config.toml
n_head = 6
init = "normal"
decay_shape = "linear"
Below are experts of layer 8 (counted from 0) of a mixture-of-experts language model. Rows are named router (the router's row for the expert), up (a neuron's input weights, with its number), down (a neuron's output weights, with its number) and show model dimensions 64-127. Each number is 500 + 40 x the weight over its row's rms, rounded and kept within 0 to 999. Numbers have three digits each.
Before each expert's rows: a language model's description of what the expert responds to; "comes after" lists some tokens at least twice as common just before its tokens as in all text. This comes from a sample of Wikipedia text that the model never trained on. Tokens count by the router's weight.

# expert 12
Description: Numerals in counts, statistics and tables (400, 1,300, 24%), and quantity words such as two, all, most, several.
comes after: " | ", " ", ".", ",", " of ", ": "
router:509513459433591555526496523467475497439533541498460601523529581525577491553493439393441639486597470464472507490518463468546541464501533532461570528464430498482518461469513459511460474425556583
up0:536535460524547510491475490513476446464483516483481538515557488483503490479461508567544540512529578571471557494436498430551504518494486477492510528471513534491482431464585450540505478513482493
down0:462477474542544536464457474475564414470490574481460482533523488509512522538492527558524547494525460528512472495554503485505491518520438517517488509472467489560465492504526460454565551519498457
up1:575451510553536419531420495454527451428497532490462486503518517532549497391452494517481545513543479552482512487485511533543526512577501469507550530470485553549488456522442462477479472493460511
down1:466451511456537445463542444495465567505458460475495496474475479483513526521481531535546473452498458515510501515504516440539419498526516508418534418591384501519471496504558472557507476448534482
up2:472546500474541539480563432496486498482562514549479545571473529484583497468571495404510577451497480503422509511506526459562521454542513516429448520493510526494589514465505497539475557424522511
down2:508458517489527451496517571517496498523502509519437427440481482512472510501468467477532467590437520555520472507409457534483486531566536436495561428488500521550436516579498450520512485559493509
up3:530506472460542520470447484483524514515515442520420519538464521475449493499466451474520521498522482481509545491479556465491533472427491557503514603469481481542511470520458462575502511509460529
down3:463514508436577522478485501528529473476434479484497523544490566547424525479432485553481465468478510540576489476561499502502438566513489521452511492473535504441440457486554442492493494516489542
up4:523557436495481492546517497454562426512456481527511518438511561500442467471510551488529563516499496568500507502475464431459516456480499466494518467507553507466504535551479508465498486551451501
down4:525535435501495483525537484453445548511481531503496534466465467480532461503527535464478420482539521517484433513374511489494486443565575508474489492417537566541506534566476542521527529434503441
up5:452502466428431522468557531458477476491506490520475523568477549477508557500462442540505492514551474509472525471451470549493514551471532562470533484505451582481561507431468550533526425519485594
down5:383493508501439482510469508466490461511566489515500575423468535513589554580522448488514527526464548533445603471535424492484465500537554546541501499427484507472513535497543583499531431490483524
up6:464490439497510541500519488568499536484469459548531472511474528521512534477510472510536557531443479552478527471527574554483528495583501508537487476531499486507574463470442449546427458458568472
down6:473493550494491430492504448500483505453481455430504503539516497502514490453569535550485548550506549421476504435519517507502510521500528518539523493535549496505521479537553517547491516462618450

# expert 19
Description: Sentence-final periods and closing punctuation, section-heading equals signs, and final digits in scores, dates and table numbers, such as 1914, 20–5.
comes after: "2", "–", "1", "8", "9", "0"
router:475472468505526573549462501516446415473546541505500551482505528560531523491497453503520495535525487516436506466482501482543513437534525527461538534476415458486517411405541457469515466480510548
up0:440588581455506475488465456477491486443514510556506544496441550488476552534545473480472488562557476525570452518510501463474511472488499443503496479478572445505515519491457469521584488482545461
down0:476518496547494491466521462572465564505467465486585492528458478551458449484496475505507507446516500571456508555485506489548472502486463530488472502567549544453456498490531452533493516505437471
up1:521468441539504503502439478517532489501494505567593499532495533522569547489491507505479506522514556460447453492497528455517577547518466496509500516450418497551490483478493475501539541561510527
down1:509473478560559430472481449449520535522492556480509448482538510476525460504569550477529477460463523485485485524452497565507522510522484533459464515563485562499520495463570494491533495436463454
up2:506488508455511499463530527444541469474436520461543520506456516582526512511510493478444526541406498529547543521501476538498568500514469507568492512460516577480480508511500479500493469417449505
down2:487496531469503483470483445496508488457395554485499472471585485587498474496561532513540478509550495488545493540481536570536561521477478568542473601455442511579535537537486554496554474463483518
up3:470524534456516487531468402467517496531492450542522516503491497503489595491510507491480512449475456533526557475498499561497513454489491455430583495443473542519479527504439497547486483574487486
down3:562473537521613509544522471473474488469434518511469525562526460517405573518542460494435584513410468465498466501469473517456447515406489502535493519445520592503527511477487488481500515514529573
up4:427460480555490440548500505509446486411548552446515527498540533558407515530498471510496507549538509471499556479464490530517527452504495574509504425444505443542473576508486405482515473588524496
down4:486451515500547550536526510473428518467507591525505482510526554501471519515494519440491449508514472505481405500470520592508480489459529478512486441516523512479540455507509558453558488458464535
up5:442474475411498502504492476460517572462454486568489518497452480499537511499536480469513490497442509476485456427489543528462519554545541569526508443480530597497501470475536481559539517503544425
down5:528525526532474511518506516483577509459516483484447488504552507446463563498450485472500465499484538491475549463521530509454490511544524446506546498507505495462456522407443524486537491548566551
up6:496506523572518548427542494433496527539504508426477641497490492549494436563502457530435490478506455503587473452544449529509485484522550496471495473513538559485556546476492462544461506494431545
down6:495537498451511487502487570528480540560488533491451502479533510452501505504464465512522574500506527439490529503536528446490476492469564543504509527584526459479501571438470490526478499553474507

# expert 30
Description: Double and single line breaks before headings or table rows, and word starts like th, lead, play, writ, elect.
comes after: ".", " |", "==", " |  |", " ==", "==="
router:400500498470577565475479514424482501540508534495514526602547618584527445546518520455503562562536452557457488463468450493566529450478543474482534483496429512506533499442536475461502506506487546
up0:577552511492555508518450452486480487479488523503497497494514523435539447467549428404511526533481483400422478496506530552576603525469510530541541540590371487493537428522438466460530562507529501
down0:488447500506468409506491518557527446524472489511492536439536525487550454566523398549492535502477456455504456494526462492474552474507460456492444453478516475518456492562495501489437460459520458
up1:457462537526496459501541483504494530472541478584550510510557542548474442472509467491551514458578446469483488535482528477504469457479501490559569488528451574541469473414568511490524470503507496
down1:482545447471476419489484565492505502533521538468481568473490511542449519524493473526483434518473578508463486452486496537464500522488563430528462474489477586572485576478480554548518488533541517
up2:477480423563547429425495501444497551484517511451542576450474448495568489491458463482505485451559437464491530499564546465463519503457469480514499474538519562547479505493479491563494451552462540
down2:583526526478520523535537536531474476481460520501440433562501602521480470510509504488487483555498538491499499509438401512554474463486532547477566537457471469513515445464508471459531487459533510
up3:440528446497580511513559590522455475453449552457482527518523565486541539491498547492500532460556533481445445483509418561501523448513461466507534525550557514572511485506554514533522483477513529
down3:580447500461475479522393499429531515449555532438502489511504494489474477516506470498502549526466476449477496527555519508499481446571517472473538524567474417542510518451550563530480415497497535
up4:512517557465543595554565458442489503448521463516475555486540546457557521496534438523436531530545434419500517516440484510501439504517505436528526480483471562540504498458422514513508428483499459
down4:488536464452559555483477542523542503513436538500492460475468506502471426441453485507528537484484497418561457517487497532567524493418486532492484510486537484546427505491494494502451496553485463
up5:456499504445466538472531496430501530476592442474462543434470501452538481488494476438572576504536486558488466535414511457432479465461514483493588463606491502516529494463496455494488501481492503
down5:549522510545430535534476495570490478464537522429523514532589550396526493480534481484479442519473500464522481463427537552483542473550512445484433487514528459516435544506505515474548522474527476
up6:499481445493505486479565502523505469548521524490532502448485531475488538491519520485490550419432438541560483501480504537465529528477579538486469524481583485533507492530490492463412555466552518
down6:400551507450526441497502460510499501590479520523509526446515545525381494512494552562489457530475428482432452501515479499458502490450497488515551531509461543547588480522468545492469496484530496

# expert 20
Description: First digits of years, scores and times, such as 1 in 1987 and 6 in 6–2, plus line breaks and leading dashes in infobox lists.
comes after: " | ", ", ", "| ", " (", " ", " in "
router:479471466485581556457485478455447503481482553521453551590566579587504521525505466440509579517541470518493531469442452501483490465515502520472468531473495482508592390442569487491467440438581578
up0:512521487486497435540469523415522531495437464463466484470532500551577435464509486484501460569475449504486481486479525530473513474479531482489473471468511479514504508474524516528458526457475487
down0:582422516503445482484550598562517479473587411465464520489523542470509532545518469501488490483554547551547515499398470472536517501502511553470512455489541468550486480561517490469491462472540459
up1:443564486410540528472461415486442464518513521478555511585449538415521527497492425479500579451499423562529488487512446562507498462539514536491519521539484506478522513457433536508510501527516462
down1:536447524499578458575496516423429564505519464578429560480477497474398476486444511546467457458570500592458446499607513517512454532487458438550423501532466520500499556514474527503553481468508540
up2:493522495463483507488475430513539477519508510486455518552465521595531539462433465462436540515424459504474417452463551467533481501520496561518495532483471533533501507585485497540443565495512487
down2:480517504492474500553415498523569506542497488518463547437437457518503484462437500546467525542491496475513493424495451481487493503426514489533512516538468562538443569451468469515500561583542525
up3:433613483434527489449522504486567497515562423484512518464396525458475487565588531459520507506450482458496536482546551453486503456479505480569518532472543439488491484537573478523482551506523520
down3:513509428557515479511516483519534511531464473456482500531524493493498480472427413511538438440499505544462517538493546518547533447517503437418507483552500478467427476586525480405543500451454474
up4:474510475504513476563526477584540486641581559503518484496579557468471499578456548501502504549537495470515519474528455450511495450490523522525455478478475525472441505572527492472512486478488460
down4:502517545449455486487404471478536488481569555583460481491512564475468567457497499517477549534497503499547484539564592512480504500562518561532390454508509544457461536510504499391402493450539575
up5:489511445519485476448508477504494518544417525479573488405507502530576496530462488521496480515458513484475459488560547523513446484466524556498504531513537530468551472495500509503489484528533543
down5:386414573517487540427473515508519502467525473554444495512470574530505533456612410518496421438470533531537495498510469462477511498474493446425524485490501505461432493560491528558518603500508489
up6:469442520458525567507448478500499495524427497514557480500461467567447473444517416480486504522500471470464496458492516482582561512492544433470545447480489511536521457547474502528521507518592492
down6:505523528484434441488516527606445501513502540523533527414471475447511618537426493538489467524520498452467555473520538456447514572550506473486523461537516465464512560575512449498566545500476505

# expert 17
Description: Punctuation and spaced separators that come right before numbers, like table pipes, opening parentheses in infoboxes, semicolons in score lists, and section markers.
comes after: "\n", "\n\n", "0", "3", "1", "5"
router:402419444487580538524461462531384547529475556508554562506490516498515495554497502467494519526444495547406489467477493474509510413518551539477472493450470504436542428406530468542503546494529603
up0:493490524462523496493546471465464511526559510520514546527507477495502449577470470527494508513516442523502496447497472502496463497478491518502511523411479532516462503543529485578475446487431548
down0:566546511462459478492459524582555489392479517446439513525493498542501565539478499553555403487507441506544437483491505498486519453530473485459547472496488483502535472510488516515463523465520498
up1:453529569526570542500567554492458496480483425467526482516545523516518477518489508492527526459535502461524486468535495493508511418446454508587505511462500572498530499562538486524529487495509591
down1:509508472479560459533498526498529533482473438443488483475492525546464517479433469486529510578480477490465525481579547528460506485451444524509446502458492475449480558510502499494482590451545498
up2:507518420576503535552500583432541438533435460405519501469561549539559494495500531434480529522472484499527497517490501524534476495409480514431550522501525622486509512550490473515496481481462566
down2:512476494534511514547516576404410563534510456552467518490479493536550459508509518568539423412512478465501525522510505577532512534531497541485526493547524509494486564524510518413525516454506468
up3:536496467451516428543539425396491533511488485501495516523507474524483440554572457509454438428521537562494522440478457515449499487500494530462516545539442451548551553469478459502509477521545468
down3:451521472482493493504430495505506471480532463479484494452534492521464471531449490518530491452510572456454469568599560494514473501543549488506466535479505479451519471460462531471580554497463443
up4:482424543479553501429491408397579494504540497463470547461534547477517520477470473450531558519538453519495532478504505520611507395475497535501573495456450514478549490468491517435518459459560520
down4:528484529445516452513471455441525490518511467507512473472449470485479545473480496467530469461511503494576584517483569572532466540422478492493520448521476529530593482555490518537524477475440480
up5:548545473528485462437463520560550524510470562494470520532561447500541516502444471491502537447511471468436440511555469470483563492502475433481484519466516470519482530465498437574475500563478508
down5:513478556502478453581437503480517484478505455532477456501550559492543472521493500464482461553500550488506572505484497534472474541452497543494449449609538527568568478511533498490496512462558520
up6:496552506517499517541509593492529492466467530472458536479497555510482478540521511486519547533558437485427534488514532457554481475456431490460459495521493535519461453465455538546507504552534540
down6:476450480513518491520486474513465499484565442535483519513470459494529500534567487457478508489503526438492382507497485441449447492553492615431493480488473546514391518498508490472532535568545466

# expert 31
Description: Starts of lowercase or D/C words such as legend, legal, Dolphins, Due, Cuza, plus final year digits like 2004, 1998.
comes after: "2", "1", "'s", "8", "9", " and"
router:472511458558493494526461491542482527477535500483431553513518539549586472517497428460450567547588471515430498489438394511560593427471567543437521538495464461452523457539577499536529477445493503
up0:451447500524534522504451492489523549489495530532472547533479480445523472490510426497484466495509499528476505494581498364493515419506518485489559466511483416485525480476512512627470450553455521
down0:483563556581405454458516457547480591443504503504513413460449585525520474504481484509588412428527448557517487435520490513430505503525485560495454511492432532480519559555503505456565477485436492
up1:468503506471520539452470498465480454473550419464480444512444539510514526514484474523399592393368457480502458502541598469468526540558549487519538460487486451488460487515526580461452449389537449
down1:506448486527471484509509452518540490572508490512548493485531546503537534535459527536498527474393489520506406478517496515498513526528517496508502541502572519516495508499470496539500493481494492
up2:489442483517555482497460548493492476414475503500468527478555543507603512496541534530524536495514379573525479477506557490533458486462470514484482523494535568508514509446539464470533490444528478
down2:486485434469492506519558555578481477496480474476484431471452489546435460459458476461508466510557549490496555526467531484566494486490504541512526500508448478521502603528504452510497477444446455
up3:527536525528505473500473437461515589427511517458578470589511544510465509508499430473545498555508421435498544493458497477542456515505511520489467428488471558538534494554503542533468516458460470
down3:446518480411524535497550591468548474535494558516425463479532483501491437496549500509481579471487490532489493440475450509479507487507445495473551512504471486434425518524557441477502461433473506
up4:495562514609600545543493452532416510501474487455373499532430499538521581524495511504494483523556482434493507449420509422506521433508500474450540460445437570583521468452542476499492445462519495
down4:513474474497508561498504501522525484441543519500486505486520514468466518538512457429452534496485523527531492567503489467489536573490499457465497480540461499456475492500511505476577627519503515
up5:493568514489489465503484495505476545558477602476435547504571491488488418523519486540488499463505496504515488460467438531499497445506486490483543494501466514439520506531513537479543572535496512
down5:562516475572502495473500475501529560571541493471521529533545491576550548471379468465514524484438534523510514495536582438491540485571514552466548419506479452547534493522525532497487505532524499
up6:441482567441552489526465532470476493491475472423419494493419484542539373518461507461495441534524541500529450535481511499550550550562561547428493481458492540447480470475511439513492505481522532
down6:485539511480526469480572532441451427481514530548508437526451515488540534497546503493498464510510539519510470511481564528478484562467538424497460531469486496459494473511542424413487487535549506